From a checkpoint of a small mixture-of-experts model trained on Wikipedia.
Size: width 512, vocabulary 50257, 99.1M parameters.
Experts: 64 experts in each of 8 layers, 6 picks a token, a softmax router, a shared expert of 128 neurons.
Training: a variant of SOAP for the experts, 463M tokens, 7059 steps.
Below are experts of layer 4 (counted from 0) of a mixture-of-experts language model. Rows are named router (the router's row for the expert), up (a neuron's input weights, with its number), down (a neuron's output weights, with its number) and show model dimensions 256-383. Each number is 128 + 24 x the weight over its row's rms, rounded and kept within 0 to 255. Numbers have three digits each.
Before each expert's rows: a language model's description of what the expert responds to; "gets" lists some tokens that make up at least twice as much of what it gets as of all text. This comes from a sample of Wikipedia text that the model never trained on. Tokens count by the router's weight.

# expert 13
What it handles: Clause-linking conjunctions. Temporal and clause-linking words and small numbers opening a clause after a comma or and, such as before, when, where, until, two.
gets: " after", " when", " where", " before", " two", " three"
router:132127104105096158118118134131181134120073151132127127126153121178151119093086148201149158129122080109139084122139130087136147104142104087180119110115095136191165121194175134135111091120126124139107095172092143152087118087143151161164148116135116122144181151118108170106103125106153163125117149105132120130158137124110110157116139128145121152109135147124137137068112158078121107094117
up0:139106068160127115103158092154134138108130159119142127141113124151101113122100123137131130114117119115140133147116152081111113104156171099120125135107107133126134106121108118170105161123132125121139143123145168176086145157122137120147141113145176105153131147165156137178107133164089170127133107127114136111104123145105120156115106134128099171094121088159149140098125161119146079113178
down0:143119116163102123132148139133135127144139136112101084119124100124156101108153095127148106160090123107125135141115101137126144141108108151147108124151112111149131081158130136073163097157135096139097118116141095145138116098168145125125148129099121155155185133123119110098100099126116164109095136110076158096109146125164125135093091136081134155103085119128105158162140098164143133139097
up1:166122140102115108108105096146110107111101131091118102076143124102166124100089151121144106114121130117119105153136129166145125134108155160079180095143106144117145118078112127125090159108138140156103122153124131162107128141143129119113140130112081093122081092148123170133136142159138111148102093113150157130112116064097095148120107159097125128147102117140158145137107173146129090103168
down1:144162085113125124106093160119133106149173112104144127186106137147147160131133111125124132169133131145121109124121125095143122122162094154125164124094117102145101124164128124147121156172142144145143119139124112166130113142130107141154163104107123100140155093145122155119105140103148108115121080128057107122123126152158154132120130102110113207146121161109137181156105073110163163074158
up2:147116109093125148191134141123129118154161128131129096136145122193157112092108099184118117129087107156143169098108100162145150169132098115167134172113156098170141152121125127157134125120167136131120139112117122142156128123111135152127105102136094165138107111112120137132146117117139136104145163134089095132144150125121208118152164132139096133174092172151148144145134128136092114150119
down2:180113104140114128132117122136185117110147091078138175099075191093129169178155143145100083091130147131108125109121107145113151110119137108113117136173143136077078140102114152100132135117096150135137107131133143178117125145139131114125138121127102138096129146122177134106113084119157137149080158153122165149150140113150134149141096147133109137178094116102106137111114156153151104119147
up3:126105175128093123172099136105157130097125139113165103155110134160127150122138082165109132183128165114146138162121088141134114128144061142101150135149121160128125158153138156186098155096146119130119137164101129115128122100149129169132166090125122116140125170139115120110147119151102127129114121132144119176133138092140122099133141162129160132095084138134155129161133154104160102149095
down3:129130093160109085127140122150137145128118087147151139160127118103165108113122096130165098132156154114114123163129171155102149198153118141136114074128143071086118136133082122118152172089101122136105172117138130103142115138113157116086111120091107129120108132109152104132071112122141126140166124106122110142131133123157108102139112137149132146135113123109139124107156140142078139102117
up4:118105139093109121137124102119144106097149108097100134155135137104112112149089152149151113113141092168130108123134121125138144109159096138096137118189114144115123146107121109131112119115176137096162117144097149163081089106136107139151114098101071133146123094117117064113123098187123137136136144124145164105154127115130135137110145121127124150116104109140132123127127118099162110114123
down4:127143147162129164108072134144070128147105134111169129137129118165133161138136132137144134186117155112144172132150155112137120070153124184123133126107144122101138158102176126124142135109119137122070136107170142174135142108084192123127152139120166126149088117117090106087116099148137122059117100076126130098151105081115120121088157117112115124106156189130093183137143136120082151158157
up5:137137123136107088151107099122115105151155126151109168138135133095120130130140151111154146130136147115129153138151111123115121136130146149173120128101122125159126123167118103098097123084192102099104150176146112143127161141079136135144116131120124099143119162171158143103139118091124101102153130173122137160158087127148074155110169129113128099139133118138168156167111141114127104124131
down5:131145130120118132142116103153111132129139117128135155137145158128097100117177143131101102134134100111108122155140120100130119155142096092134089111105135116112093117142141175151133121161128147139152104086109121148122131113141159176079089112099120168151165153108078137168152152111081165152163139149100135157129170085147136132087126161140124144127127137146138136152120146141153140131139
up6:112140117127120139183141168141096172106128138131160148099143113134112090097132171143146136141106131113113123104130121080199152133109131147154129132089127102151092110081129129129151139146106126075136141111089106156154115134111183154126101147147123126054138125140102150147097095102131107169134123119137112150145166128150149110117083117189106144174134120133155103141120092133112163165123
down6:079129177127169097134103122119144128109144170115116113114180117144125109144092089134152132111098152168094140149145114147130154113110144161067175140096149138137159113176134137121138123134175116149129105144109120147115107118132060163113125133078142134133128140142156177161162109103096183123151151133111135124120131074123142148098109104148095098098144140135119151161110172105121116139100
up7:125079144130105118143136113162085110121098142139144179096117148129177129130159137110127108110150129149132120171148134109136144130108122121097146103110090181170107128095148084141104128169105145136161106149090126128146118090088113143128108124147143119119125132134115118151074140123135097131124119092133125114115138112116099160133121104113106162145096108103159133115144066152148121098143
down7:131100115069130126119124171150187152107152125083090089175139137119087105083106105123104125119124149103094118102123129136125115128117154105125157121113106142153136151133088102101111179122123092131173143133131139095135090131152090102141141138115132112125114132106105164161139104157141122121119138129132164100113127128119116121098142113141150082125090125113116128107108132128142121105133
up8:140113133095129135156118085143124095129106108100108154140111143142107096123135116137132121085131174163137141110139132116112180142133112148116102126177144119149143140130100137119114167121180140100120092115160158139139125089150137141156116108115143152135099117091128109123152106086141145133101087101155100161167132148093135126118112175138182147118099132168158091154106137110072181107148
down8:149100103139134113158123179144142119126116071160157108125115106100099104180135142099184086122148121138148088119172132087164120110146096183127140115083152129124109128139134128174142132114115121083104154119137137114171169083115111103131106079098125156131124136122111135093155115115154130114066130094116099138131118117167157075074143119056128162087126097153133125149129076122140089117125
up9:139108162127120144181139163125141128161109108154122138139093094113146163107158127104111115145091130135148125090119141140179125161164098119123124114137146121102157124091162139093138129140134152131134103153082142127110168140120136123100086144133131119179128142155121162132137132174130076184111127093138127089118171130118149097111099106134115157110149137134103101126083116151122107099142
down9:146123093118096155121177146157150107122127160150186136100125112120117118115137082081121123124146106146111119127143160127077155104116181122119184162139147135079116117086140140107145173122076135121128115115124112123121127150106107128123111159090116090095130102129165078093136096096114091088150127117167120086174134126137092147141110142115116103090112141134135110120142123099135127143116
up10:095145111137117174177070160101142151111140160114163078142136137110150102105142136117111074171126106096123159063112107127158127153099108128115120128172128136129128127097123118114154173113108118119121143085133110116092138177101164135118106126162088095149115135123110134146126123112114113145114142160131141135110175122126135095167138106108121140120177162142150155106125177130121156157123
down10:155116135063109158141136071115107136163144062184075127108116162098124115127141115142123172155172107097168131143110114114126172119099158166108137087099146111161140113146127116150092102118137108108114126124127164152146127115185151141114162130121085146118150108126128123139091086156105139125095128135136117149160142098080119138181153127120102171134111105105140133123131124097142115161111
up11:122112109131149099140164144119133108132153089130145141112120151117156130165160148102158153129109158145104126118105122139157118152164141126104119086130160131124123099084118133105092162123139122114144119150144139140108151116138134098121132098150116124126144121144141165133108157121143116159099132102154100103105162115145114151080119122104125132133140160142110134139083110150111129100145
down11:137172134102108104161125070109197139150116148144126132139173084151106113147103128131121136104154131136164170116141128103154113124106094129126099167129111123168123142114133101095171121162130101148162114138126118133137128198152150095129145157121119131153135080138120148138101134128090129099091138167104108130141156150106100124118146109105100144129091110128119149157136124059125114152114
up12:138156135134196152091148109153139168133142130152120135118098094117091128148097139135165149092123161093121134111143135089119113132079129129136112074152098123102093120140148162113144138118135149122107114103119070101129133081133121115133145150174129164146146143097107151129091150127080178114117106128168114064095126112135107078138092073111163136145175103138096102123152127136124112117129
down12:093095142142147121105119157102155113130128155076087088137129137101107102103107085151131111112110130134139138132142125085147083138128151162137095130115164102108154113133113115126171148177121074152157160169095144126091138105130157132162134131126121146138071140129130114121166096148153088156139148139117131118126111114111137147108122110091162136116138113106133095125159085118140156127121
up13:123124156132126130124113148164118126166151155147129113112070103134141108136161104122138104083170123112116145112120121146141121161105122133154117143137115092120139131115138118140128157114134090110136071121151117116156110120127211084148107109109146127137092149099161143106121141102097124126125114134111124146143122123138120101129174102122118135148119086116107147123087122148140113132145
down13:088139110133101121141145111148168095083143090141138136134138135144169101137062102111119176060104107139135123122132120104167159136117100124096111122137088156128095106121138131141123104107118117160182129116126154148105127128181098166143152107174112145115147138109181167179076115105135146110117128123122156157111168105096155141096105127146152149137127155157105135131098113112130127182133
up14:128144098144089170115130121133132122120159151135167130085130170105108177118124125095128164150145140142111133175181126117136135151163123141114152155137115123147176155151133157121141129136092153123144146186113126146089157164148150176152162132171126110126111148170100148128108131172138088157110122143133144110118118158138109155170099143131092130085124147100096148130099140136146109178115
down14:137175126132156138116112086109122108099085105110129125171130147126107147130164121133121096127125090132067132094108118132101148118160155154122094096106114128128106101145110110101137129097151106123112105145162091137133168088073130137107116133126160172125122150087150147092143067105112130105148157115090194153160147124168151096098132160102157153123137184120128171078128140109128139167133
up15:119137116159135128116079098168140114145126112153175153177133121119143096143128100154105144112091116134150122165147127121062141110122133155041076109133107155089136130090137134127097148151144170169120152105122094142097145103115110107150141136144145152127135109150141131144139116125144111101141140115084139122097087123143103120172117164104171118154125119143150127136141152130120134083126
down15:131111156127111157113128156105127164130174155156150148122089094120099198132124139111115114176102135114117139100081179095116122155142156151134139135108143167139167143097146103161146145132072129161148154114143122107147125126163136126113128144146122108128140104125115146093095136148093123173149133110137111132124148146137134110134083136135106111119091102160121050161112158165150128095110
up16:149107100111155139078124116074199119122093115113160142133098153108162110142108124099135119136160126118176154095077182122132145100111135090136129152118132152134119141106113109161128136077112149120080149112114122154099119096146099152148143144151167164142103135096153116134113116100116153132113157125139082100091100106163149087108121152148117128138104124161122128093110139115116104154151
down16:110126139129086140109133093157091107123154115133121142157122157113144110123119114165121121100156107117139138110145135126129132120140085125181165103132156102131176114161126152127134090145102152135165168150118140111141136129156105133127101066104089135156152112135141162142149128115097102142103108151118109156169155147111160095143138151154134091110094185096112153140072094181169121118165

# expert 14
What it handles: Verb-phrase function words. Infinitive to, modals, auxiliaries and negation inside verb phrases of narrative prose, such as would, could, not, have, before.
gets: " to", " not", " for", " would", " have", " be"
router:106108142132152149089093140139178144084163098101113133109138096129112103117123134149159139138089102136108106111153111068134108085110154145142127157143159121122128109124158102103135145108129115145106106144122171139127141111140127105147039144140141106143144146129132131121091125140112133134096122143152127125111143118169096148095095150138113118142138162073160156119088148140105132132157
up0:166118136139132134124123172146076169105144126126095103152136116132156146115166102124144137123124098173098130100152112163128109136102132115151136130187140085160161144137112113106135136132140138118121141113107152137149136117107151112094179110157130155121142112124134130103108135133154106104156097131173118109146163178141163211094112129101128107121113147133137141141102105148181185100085
down0:160138108123126111145137080147116091144073158133092150146118115098137129115116123135124152129119107118105149162172143139127168115111147154120171171138083127132122160127100148139122111111090107099110122069180156120125134143100118156158167130132106119112137177120083141180127120138127115137141111166096129105100124190095115120134135138097132158144142110111125120117137133158125080089108
up1:153146088143153147125135104134156180093127106159157120115134107106124124109102125121138113148128123126140130116126109132152112138143124103114124093143135138106130126163136063114135146085159151144128116119148123087130137148098112143067134126112151154134113127127140108134106126155149121144148158079139086128104133128132145148131126085164108099104144111107086133127169144148096068090106
down1:104138121133166105095135109132117111180117132124146130106170133131121106138119113143138147144174121109158156133135123142105127110158095117119139141099153138119127148125121166087161166175119103131098106097126154110079137091134128146091149141119132117130131130091156132142106146151119104119113135138110162135107119128135153115129125149114144160089146127142150143069104154159122147103088
up2:138134093106118127102091153159137166089124146038191163149120125093141135166122107125094143091108121096124087113140130084158143145110149102185143108120120158140122169142117139119098159108125090110136132135128101174164129128143112141108114119129107135127120130142180147177143072153148103110108172095138133154120128156068159135146102121132137121152141106107108142118155168171113114140112
down2:117122094088096141152164126104093146125132150096095087090139128155138101113155114098165134166137143111125150120120185140091103096093103111125122114087158108122153118132099102128149148098132125115117159153086095123137101101079121142152059140143124116123167140156110134124143117171111108128115145100116135138122097159115106130118146149137160125111113125113097077157098103136154119107128
up3:102138111098152093132155182147138156110110065100109074190123115120185055134107131119135093098104097105100134121143134117158110149102117127127138139127128120086096144081141111131100162133147087161132136117132065131132124110124118123132140098160135163145122128118144144193146096141128095134101143131112120126156056147147123137121149117102127143129128151105134136118093114132121142121171
down3:089145119138116103082133171120133109163145127113098096109118133136148142153156096164089102138103119120130099116132134118147068119094164100108108130056106100186125130152115156108125135161125109138127110087141124132116118138121112109164119118146092126099148154147102137120103127113125143117161182100165136137127165148121140152181152139110070177124144115114172093154115145092073108119155
up4:143136161129107161130139176121138125165120155172130139169155169090102136121117107135106190155123098101122072100091101148115110111098119149133122149122122153125110157083159099156124131090085165139171135158136139162118172132137103127155179108079145125118117096158102107129130123113088123146112108122122104135164122160137156177133148102145159153120144132070146174099099146110181123132114
down4:130144078112102136133179150132113111092137123184157108148172111134099136113104135101123123141073147157132101109163111140140183104088084146131153165177103101109128118096109146143106112098117124162131123099139127147156146109129141126149145121125138179139114134114148132157156133113141068145097118109136133104138142118161120162142096113153111110129141142117121108154161082062147138100121
up5:129135134171125147137139125161122162101110164131107133111131078132163096153120155127109133101136130161138139105110156126073106114127167092093115131094103105140070126140140163109169107103132098096129153142157118165139136096134092141125128097142113115148142113149118113122158079089103133111132105088070145144098116096095146095118107103142047128136171109140079134147124089141126115110157
down5:154151133146114124166142096120124139110112094144087089157137148110163151108102115122119115160112132097138169129134106131180138124114152123142142147111175129153114143147099160168103140105142157140128149140098135068147148139116113108098118188115156122118088122102147124081136091134143090133140094129146099125139085161118124136143151163102195118096115122102154108136151125132113149119149
up6:115114151130177093093086091141143104077089158106102153109131125110109099161148097119150127163129087162126114126126122128095158111127122167119102156178099132082155094137141099168130106139089134125134104102123140115186085078133139132145146093138122070130100148139171139156132175118089123148141139142137139134123147137143124138147108122189133091129159146137098188125126169055117139128151
down6:137125124158099133121108107155128162138126117132142138126150127120175113149130097113185094151138112155100113114146148150069115107121156113105144113110152141115137143149118132086163150122111136110152129093134155136080118128146131138144121135133147167130127106131144138149104130121178142105089112149072144125138172111134090099089165144123140162104124127157149117098141152176109095151112
up7:139099106131154107112121112143104095144137149111131109134085112151136117142086108174143100105168132101119095122128111120175059142132149127084108133159130131138185163080094189112132082141132126114107113106108113157110139146141127112153134130130097091169151159089165124094135160121179140119104125108161148083114186102103098134154112085122128094116132102126160145111081120151101161110090
down7:125109099128116134154152120139132153132088123115137060114136116120140124109136111139130118168156110140103115135090155113120096173123096161136131123107164167119104116116126109167101118141113140095147094137179148129149154138155095147131155107137110147103132062118170110120151118095177127135097133174108130090139083103139112101092145110151160134136111155160138150140133141114128136164132
up8:113119093146109131106112137123084094140110164133116095124143127130169112140089138101075122100154113088134173134097122159185091119187146110154121152141136140148139166123117153144156140100148109126128100094117131117128137138120118157114135191167119115104115117096119111121115129109088144124091157164118165081145138164142155165160110119089156086096150162120160125136148115157161160111132
down8:147143123136168140116139143169094124137131119123115151125161144114168135192129136174161137137111145130156158153142150179184131124182131155148125103114100139163119134152108122104140098114124138144175147153156130144149086135074125089143107134113128118148167134134201140156135136150127118151143121089125144130176134125141149165119130156141148127124123118100117146150121101157109132095099
up9:134148116099141134104165153112052069146158108108142085143123113105146116130134091113090122150130104126106153118116090121136150137146130097089195136127117108132119130099124140160080107085157132136120115134104145126159116150145128093123174121141136132105122095113104117138134074143178157182155122092112151100167153140151098145111150104146124150111143114119139124094094140146132131129116
down9:126137120142116121130121146118097128137091153167073081128133127143148138138148140120114140120162116105139143120123077153118104089120150135106169127160155131134121117094096139162088118103147099149116126141114137125146119141117102109139108141125153085154094143123111124135118108147136114117102096120104089121122172145130137145127102157138140106099115103139157152105111157144125132135139
up10:104171125136169140120107094138106123171127108126140142140116116136167128114169168142093145156108149129190115132151169092125104110120114133141126125110123104132169127126154163132128107110110109132162101150099113150133088123154099152098120096097131104086148149121128131108101102060126120129124173132138106142095120166129140082144147145131126128151139120159148136148117108110126108157160
down10:148148194107124087110113111110126188117123130165102135134103117112134102106153145136162134146151143124142084122120117088116134159147113066150117142119086116132117150124149130104111089147143126133125128139151126112119148147118145152138131101146106145113120141128121129134099119120105146131128132153124142130125141081119106169101152120101142136131164105144091147138128148121152100157078
up11:129104097105099072101131109154113147160131151117094087114098094129171118133097141121146113179168138154156126118070114128110095150155175214103127095147104142103129109124138116117126104131096117138145137139153113172094142110146089133159143145117122083126101133132127124144176139181162144101156130084128156119131148137118121083148094091125081119110093111123114150117137134153103117080118
down11:119140166168070101169117138170159104123139078101172128114167133107146130166138111136124083108117152088135144121126114124139130124097163126110133127098159146132149138108144130124161119131153127126133149113101148116125130139096112146106153127144097161155151105168117160133110149138180148105106169127128130137140145112164123098136154094157116141148146151122114105104109102137106110106152
up12:150162122135139065140147109166115130134160128101082130152149128128143118127145148100085128131162102121139076080152140148136125122152122166157135117160175141079089150155117070148078096105182125104138089142170092124078166122115134130104120109100129119101093145162112201167148111140158143150102116098109162150111092126094138121131113119126145130161105124131118138116139151138125075188160
down12:103121109119111133145104142109120131097132117126120108086096139140081136173112130159130113091135128128144161145104152153115108114187162138111115123132132134114156141160127149097181115128119159103121112126173111144126145157119161141137139112134120141140121150128168107135112129113141164119127145116136123115171081134153151104089117168121125097137161146142143071167167145112090123144141
up13:110150101084118143141118089151136139136164098107153136120126101091086136139169140165154093151120148144142132139144164122126139119199137093118134107094060106167135138131116140110120125134118155113147145135108129119195114124124125153108104147134166144160160142113142122138077128119131117114123149156156127158142112154100142132120136179093114118194127111096175144153139133141157114111123
down13:150134119122141117159139149117115139128137144126162100134114141156095163157127122126101083130124139097125112147122148173135099132114125103165131133129124163176161142131148148080161151118113168153143138127119097111095124128156109095103105104145111126126154103101103123141108123146107150135147114124120141120136136156114114091124155105159123137150143139153100113152145106115167177118108
up14:105130101121103147165174140103131106129123125121162152137089134124151151153156137161150075106153144115149094132123144136100097152109138118137134154081131109121155133091107142113129137158096070110151135132142099117094133105125123120168093095084079113091151181122093107133116114095158099139074151107122104136159124134172104144110129137129131161162119135110114138117109120143115119125119
down14:147105149130115109100102176103197161154125193132148167121106146150145088097111096126133172091135137115099126172148095161126136115145155155131141122162156152144106147124124127107143148137093142142155146120107106149154083145197154133160155120140109133120141115121142138137122176125119147162141151145150161157119144116121130166145109099114119073177135189156116181194114121140126131136127
up15:136133130133148111126151141129136143092104106119140101122142121128115165146161128125130105125141130147147097130136133146140113113126135120128133104114134107141140090148092129099150140142107136114137174126135108099140103109091130103103121144096168109137134126159155169133100120123129146147135119117104167210102099160121096108146096110143155159128125147140165119131121110164102167093135
down15:133104138136132116128081109113131144158152112145136144133125141176127125097083151121128099137142142103113116103104119149115108124116138128096106142165116166155143117108143120141092158116084139124119127118121137154128151081150118175126168121124141169129127118169090111117137118114132130156059109174089141133116122104117113172120093054146099141170112117113135141161105136093187120099133
up16:125139127103147102137168138119117119099125115131117102140134116148134154136143124110161120131148129138131147099109080135120160143142094128077129094114145137138148124166106090096080111100118145122126145096119118138094149142135136138116107183128107130191142178136141166137116141122154144120167131096116128190129101137075096137114133114138103154128092126129120169159144145131177159169101
down16:083116080125109132143157177125091134126118172096142114093163123139122110132090139117112127138156107139153131098132155134109139132124187155074101104113098082108075081165109112081141181149138145154135140112156120138136108139132106112125116094122151144108133165146099164077117108160119140139150118116143141160148118121189111123154133143177104105151159127122160105102113140124100126115152

# expert 57
What it handles: Prepositions after measure nouns. "of", "as", "than", "by" after nouns introducing a value or property, as in "length of 189 ft", "mark of 21–14".
gets: " of", " as", " with", " by", " and", " is"
router:093156103089152108103112160144178123145131163107154143154118135101141131087082131120114162131152135153126080129105117101103102176140098149121117162092108135158106148089136100120153082121102123118121102120100117157084126132164172104143105131138116140179153153155141119130180142129132128141121087120166117133103102131138144133140090145164112149099158124094101134129153097192157112095093
up0:154106129136197128117135121141153119142146101109132126151147110116117130095134152133143127116092131128101106139107113133120119148119135112119147105185119178122116093121119143132140152149114087116120092106100084154136131161117138117136079165116165120133172123111138149133137124134131162141102113107121090103126153156127148099119081094164109057146099148122152105097161102190106106162116
down0:080108115130117123145175177120115147090109138143128181113119160121081108150141097147158137131123144164101169114096146120136112135150124133128112142108135134111162174118070123144147125131116127100151143154135152106132115099113110128132083103101104107128147095125147103151168084111130153141137107132135109185140098136151120127131101142087131115101137117137158129117145134145142136139151
up1:138114166130098097121135131076107133127140119153109103115046135138117108112151107125122127113149146153100151124112119125128126064084148120100130134102074159151136141102104132137122168129140118143151105120112115112113118149139128106146162110049103092099117168127119159122135131128156142113146155087098115108124140153145139164163098125109147121126192140140101110133142113144120080144078
down1:142104145122143133128144110122140107158085209096126108143156113154125159157168119151126094122093123113122171094167120116163107085114123137157150121124110100142120124119123091131157090162141131142126122160157120129111140120090131132112116171135135086147125149119112140093157122155110127150151128107047127132146123130121112144162167154105096112123151116154181123143179174086126106165173
up2:151128109161108131131124095116142132138131123119140145139123126103087092133101144130145171139142154099109089114100109098129079160103090140141144076150115128116157083161137119097093156123082141126140120147123101151152146135152164101153107098163140122100126183124166116110148126160145142143153138110142130106138089127100158089153092141147150119096128131124110146121142125203163161144121
down2:095142121136110090126121121120112166110111098135156103141096145112141159142096079182158128085136119128090150157146086116120145122128137113130149130139122132149164166116141084150135116117122148111110149122172146157141089147121141136098105108185137132144112147049134114134133163170136161116121109114142111108082092138118138112092139130110106158148158135122137125130122134109136127135152
up3:098100128162110131124148180159158116102131146175095126168130118091144152143131144116139135115121093062120094147159090126100101176128148136119153117163137145138143156136153115066124170101131123141121124121120189165163120166131130093123145132125141133121142114125134129139141131140157078127129134118149173107137115140134124117146150146119123109097122100085097107123185167135164152159107
down3:116115143151122127128153163115102136148155154142091133122155123152105139144134143120098115132132141140131103111110097137101182117137184131161109140121117120102087101115159115097100136097132134134147124128143103118098131164178156094079104115107102148125138108091121162131088123132085105163097154102127147109147112122108129132171121109175132142134180095102102145183215124156166146175139
up4:109125126121150090176106082121188156121108168139169136153146093086112149121150096122126083104142076131119123148149109106149157168132127153128121124091157140092132112109116140138121144126151134154120143150147122138140164128157153121125140078078131090149130165165111140140126117140116107154095127134128143165132113146101131145119136105141126094114123158116118137111099179123140112103111
down4:151111127129117099118161158135148121121164129113110102102125137096165148129157106115136143142100193088155151137140134111135165130129101084106118124121137184116111133135079119154109151162114098128108174119132094117055121133183082093148144143101100107101143114091128106102091124096100103153124151135104155136124188108104118152112141164156107152138131109099188167135129174154101145105137
up5:149088143133175134112105149093101112075092140086130138121109107108104107106103168152101150155161148130116152121125130109103125084115122144097151100119119108133169128132121070146143156159140142130143163116130132191126142161156098102130122140137119118144161116163101162141162093119141132136112168154156145170156107164100134165166131125182173137088130120130113158089119135124156137114078
down5:182118118120119135143134152092104134131129094137124134185087132121136139108093128124136069146097088081098123094153110177180109120144125130122174116118156103128140129087111145122121123114149137095130107128186112096127108131114145173104138135133148123135138165124113123123162092112160148129145086158089101138129100113160111088091124117107120125103139140141152114149099137160128118137142
up6:154112121106138141137118112122104101149162129104163124135067086119119123160118149108138131106166139130128103108102127090149094127152134136119149135150139142127112111158135104105095144077146062115119102139163142117109153121124124119128109126127106127132091114100083159118104108114147094136055143159146109095111135117169141114122104142131178104138140113145165114107140153175187151130144
down6:105114114152132122189125150099108111123127098135127145073111125177071150114112125156109135156126148157142144133119129131120149117167130104114132117088130115107149139089150166109143103149133150114145137172118153145151135153097101148101111129155153100164154120103134142131094152103100162150149130103101180155151155122140097153095121097119118077110153144089124157138145123104140180110081
up7:126121136074077081139117146122172137107147124184122139143125134119132170127087130129110100165121099121185104099146099145126131171130116130139124133119111125159125150064157138145141100183147122107089152153147152127113161088100097144119137158133150104106106132149113125097116110147099104083094160171176158124139146149163149088108118085118113124147098121108123088150154117112113115116100
down7:115107147108165156112116157106080111106107097162101144110165140163110128157161137163139125129153139128128094110150125104165133109178122077082146139084107113169113109184117117169092193128132142175084121152106138109140111119123089144164093147117144163129109132114141112114112150152163098119125110145137095139130122139107142143144085116100110134136134145116157117097112117146098153160109
up8:156128113112146125097142172148102133115109119157089135147093145127173113130091117113118094149158093143134170150120120123168118110125078130122151102123181086141080127159111094106138138065135083124115122126112164124146149172131138123080152109173132115168165136146110126144108143113137124075132152145128151115107127085132155150155136145081114116131129113116123147131117092090134104101089
down8:110133101125154158139085148148139122142144057128103123135159148076123117086114143158091136175137119105096106095153164102091159115166131123139144129131107115143136144148146123125098135179148102123128130144138154117089139154165126137158145118131148137150135153160092163116120118136148127123158132149133103113113158095119116114126121131167144127114081106133185118109138119095098184159095
up9:140144183109077140166127148079101138121145131175145093106121112162133138119126129113126110114193153132107168125093102104128144139145119129081068117070125101088124129151130073118126122154150111131092117118110115080156123148127138120098140162108111078104128130121136140097107133137136118118130140156153177097113151155113165141077133132159098088129093172122173126117085130143140170106107
down9:118133145119104125109155168100117177111126150085114139125114146129113109114168119125135102130154149162127131115094116159107141088143097109129128116139131140131129140153121146143127137151106127120149119117171141182131141132151101115142088081117135146135124129142131167110111080162188097146159114124161117129095126158139148118180110094115158125120158125076143122123173155131116068155140
up10:107126105075125165133102188139112147107114146148150106130153106125125102141110136132103121151150119114195090106144128125155112121159148149121181126149120134101140153115140107096097138130152132136162107128113135149110162174138122122112124123110165146140178133118123112120090098121114116144131182170084139153143098147106127095107102125169165081118103115076132117137107123100139080151124
down10:098162165128081122124122157168078155136124134117124147122125131109149102123130142078098117137166108139196157165121094161127122135114102106145119086159133097123103130118127080112138122135167166111098104139104096142109171119110156103100109140121094117144117143126143143118139128114115128114086126160148163169107155171173110110120125129161126121104133110140106108100120113119129090156106
up11:132122124138144123142137113163131110079134130139128114141098129103115160097109089140119132160120101140156145140137101086149144119145081153176110178140140175108099116154137074120095187091123128068104127145134147135117075051129094133152098154101109115101096117100140110139139126124116164107145093138103139128168140123109135129126148144095109149117148103107138125130092123114113066157141
down11:157130144140129132151158111155081127141096128141152150087159124174163140101136127103188157099124138091114188124109128138149105148135121149132129135116125140098159119106111144132115102169092134138112134156119106141136135139171111139104121082104140138082083153148160099140118089100148122125143086092130071131109150120152131132115132109134148165120098151136107133116126103152149103115115
up12:180157113125083135133134118138151157113154129139134124091121108067146114081131115151128125128134115127149079149177093153124125113146117092173083146155060111143134123135121167164134153117116107165129153128158143115128128067147089105127110131131151120128142134135156089124153111114112134083128121156128116120110138117080127106124164120135154107148144175135107117098105121099139114159149
down12:118118125149144134111109068136117119162121093106103083090106122128108113112138131101155125121124136143145169086097106140106103157083146133173115144111144116137122092110103123144135132126122178131145097141115077121139156104137124091115125167122140180104094119141140155123138150128145115125112099129158099104178149103133133142166098112127099135133141124108145112096138114105118150106161
up13:062099121101162123160127136160113118184114135089079141140129126071142186164169151109138117102103164122092165139144152139087106156115176087138117117109131165154133088108105165134141161122175131119089096106159115138118147122124117108142128166139140171145138166098118136123120107076144140119125162120134117122098113140120118155159145103141084109119149105130123096160127129122152115115116
down13:112154139134152155107134111158125147108163136145149127138116126143184116118093095093136154109108132116162120165102120129080132155118153116160116105120127123181099119154183164073165156095174163136096134155129160131151138137140128119112109124122074121129121117157116110093091127110137119133105111146133142119122134081116150121152086093088150119146126098113083082137116156113149118113131
up14:147114101127143127124113098132138130124114141114125129125161113141095105061117073132163123100101124132139145165133183116133136153148115115161067103157108112144117136147116126119130094193088137094126108105123084132134125143159107126125138123151111055125088146145153140135161124105154162182097114132122118078110103093130143136116107190108185120106108111144136156142144129160170123132170
down14:083153129147118127114135143118117100138147144158133111129144136155137159143117138118111154136120132164159146122113129151163111157143107141145172154131107157106089169170123136130108116121129137134158134132111120164157137150135065148141134099104180168157103104175137137117124122141132130139161171154120102096146104108084097095091148098123154155066104154100126131132115146127162113123113
up15:134116125195147098167099123136135138143078154112120105132096160137197142130091173134103139125150145112131112130106121125128118132107144147129158087137154165091132115131125115131140130119133118148104124090139129165123132114157100151148095147107144146105135143096099152083113127113078145123129141102126133110134091119144115133154122147138132148131135080131088107110110091154118170107123
down15:154170165120113086109141132172104160090110147140138116130121147092112146133139111133134118113120099099111104087118116119081141115129126108112147113151110126100104096130095155098097099112119129084143180104123125130151107118105140070125139072114123142156089106104146147152111156159141146102104146076158105137160129145127129050126118175162121141141106133147130086127148134167151078087144
up16:144106138088129148135110114075170120083163171086115086150132120121151136137130142164092112118107161107115089154125127132138106115094085159088128153087125168153130128096090094147140149168136150122085127126100113132154153110153118091129117134096126106135115176093147105106125141125145131136134163170081128114164161135144140118122150116106157133127130087142136131103156145119137122155084
down16:165115147127129102161121084110123173105193097133109117091125132134110115141143148146141163153124105121120104115125140089113116130164161125165087097148157159130159134166129191044130111111128127144139144144088143137166108124129148091128140110148123120109149120154088109129092109128088151149132128130129099128107129138107109134125149124154155150116123163158132124149099098123115141128102